From a checkpoint of a small mixture-of-experts model trained on Wikipedia: a sigmoid router, a shared expert of 128 neurons.
Below are experts of layer 3 (counted from 0) of a mixture-of-experts language model. Rows are named gate (a neuron's input weights, with its number), up (a neuron's input weights, with its number) and show model dimensions 96-191. Each number is 500 + 25 x the weight over its row's rms, rounded and kept within 0 to 999. Numbers have three digits each.
Before each expert's rows: "mostly gets" lists some tokens that are sent to it at least half of the time; "comes after" lists some tokens at least twice as common just before its tokens as in all text. This comes from a sample of Wikipedia text that the model never trained on. Tokens count by the router's weight.

# expert 24
mostly gets: "=", " by:", " Born:", "″N", "==See", " Location"
comes after: "\n", "-", "|", "\n ", " Preceded", " •"
gate1:529522496493482479504478515473521495542486472505532502518458570499526526507482529530516476507469523497490516463534458486481519480488521514552497513504524488537468523487476490486448564479504512526531488513483497417485536493545515511528472533524430535469524504498527548526477463470525510492
up1:488517516491484485525512457524496499489505510501519488492503454522510453474520481516460524529513512502550482542491548457517485476515513479474486484472493506507509501532493467499519479513428471497494520548515489512552493513508529486483519500513533519461483495488459460514574540467504495488

# expert 5
mostly gets: " United", " States", " South", " University", " World", " John"
comes after: " the", " of", " United", "-", " New", ","
gate0:460468500513548505473475494500469510507510508488445465464517458492527492502485508497505507524512467503481501458514500469491484491542505493502492479507470518499548506531530519517475471533454472481493518572479513529468494514482485509496459503502496541531525520498519504534513511511523517490
up0:448476474526470478493485482537503506516554541503540498467488470417526501507473527500514488507490464509537509458505464452510504538520561487470515507504507522484477578518495486498517495506470453459468474511519489492486495534488539501516500504513525528535529503482529505518495510486495528541

# expert 29
mostly gets: " P", " T", " p", "p", " t", " M"
comes after: " |", "-", "|", " a", ";", " M"
gate0:450436483497496477468499515447493517501536465423519493542511487522540508525515503499483469475503458530493495531508494519527546504497533520539528485513507479470490474510476508532500477510499485499494521458540517497491478463466485472528531501460510480468511526482450519520494506493494506514
up0:521551439452468538503494529496527484503491483512489507495459493545461477513481518486493491492512519488500520512528510522509455479517496495507476460522502556498490441506472466521506485483524478482520488558496514503505462484472514500512507465528488445472476474498466558537557528534466463509

# expert 6
mostly gets: " |", "|", "|---|---|---|---|---|---|", "|---|---|---|---|---|", "|---|---|---|---|", "|---|---|---|"
comes after: " ", "\n", " 0", ")", " 1", " 2"
gate0:482518491517498495512471494508475539521513459534514482474486494502502552532464514537487498499495500463491526529485489541510521467492484503527515479508451458469503500518527498522493483482472501534509486505479495499536468490514523475482519511471527516519510518454496462428487536467539500480
up0:507522521499466473479471468517541539484453531530529555506497516491506515508490508493523481514511494492485456510501499506537588516527535529421504506493492512464497539477499510532479441471516478526533516460490520499525492520512505466526474553509469467499511530471545534518509518474522508470

# expert 20
mostly gets: " film", " public", " well", " head", " new", " high"
comes after: " the", " a", " and", " his", " to", "'s"
gate0:495478494493452494506529454494527504508539472517519540447514516495519486501507496488509507538487490550488549497500437514506557545459499526544477501508501467487518517499474475544494486489541526494497528509489498501507479491526524523510534522511453477491470502481469507500461474515462513463
up0:495508502518503486525494512491485497512458500501533539496473493496563513470507501427516527497460479503524534497493562433500525512527475450499552451490554525521478459447513516510481528520535550444504511475494522542525485467472483509496454501503515483522499487508495507503524547460548483461

# expert 26
mostly gets: " he", " He", " it", " they", " It", " have"
comes after: " the", " The", ".", " that", " a", " which"
gate0:523552541471477508467476487515549479480483491482506495484494468513509465506512461528453470516488492465465525512522498485532505495523475515490474507503528494501512538497477535531485474474427491500509484506511521476467429505523523514520518513496491491508439521479489540483483441497496487504
up0:480514471536502477443544520500524491479477477482520475492515500494452493506513503525531463534452523477516518477498499473507488521498495472503509520504520509487519513489510478500493486502436513506467484559467520478497518466546566518502529503499460485473473516486488523498483475485441510495

# expert 15
mostly gets: " ", " C", " (", " c", " d", " b"
comes after: " |", "|", " a", " /", "\"", " \""
gate0:478475508497546481473519481507510476518531500498496534493481485489472541494505469499505518478500571511506513511527476511496451518520542499490529509486557475495544497513482456530521522486503528533480496524543494518500522547534498502497532496514495557545547549475433529447489519540450506488
up0:526536500504504515493522536475510535464479458456494472500504495506496514519515510492481539461466453504476508529484475464507523524449495512468506503482484502529470506570519511534455498518477490506528449495510529481505504522440526443508501492513528472468530487527515452479442494496505478555

# expert 2
mostly gets: "\n", "===", "==", " \"", "====", " ==="
comes after: "\n", " |", ".", " =", ")", "=="
gate0:485497513493473566541527495495493514494462505522483498515540504462521510512528514533510513495510480489458525483485504504517513494525507482489493521496477536509494505499508515490516473472539451491574522485488497471515469510531535519470477522486490489495493505521497508477498484496509477542
up0:484485491498497468508508480502488489459501495489491488485473444527503495459526518541474498479492476528540524483491495529493466475467517489486468516518499470502555490591488523538441554484523473498467534505493516476509454493505477486477502500483493447480513492521516486501529503495467497484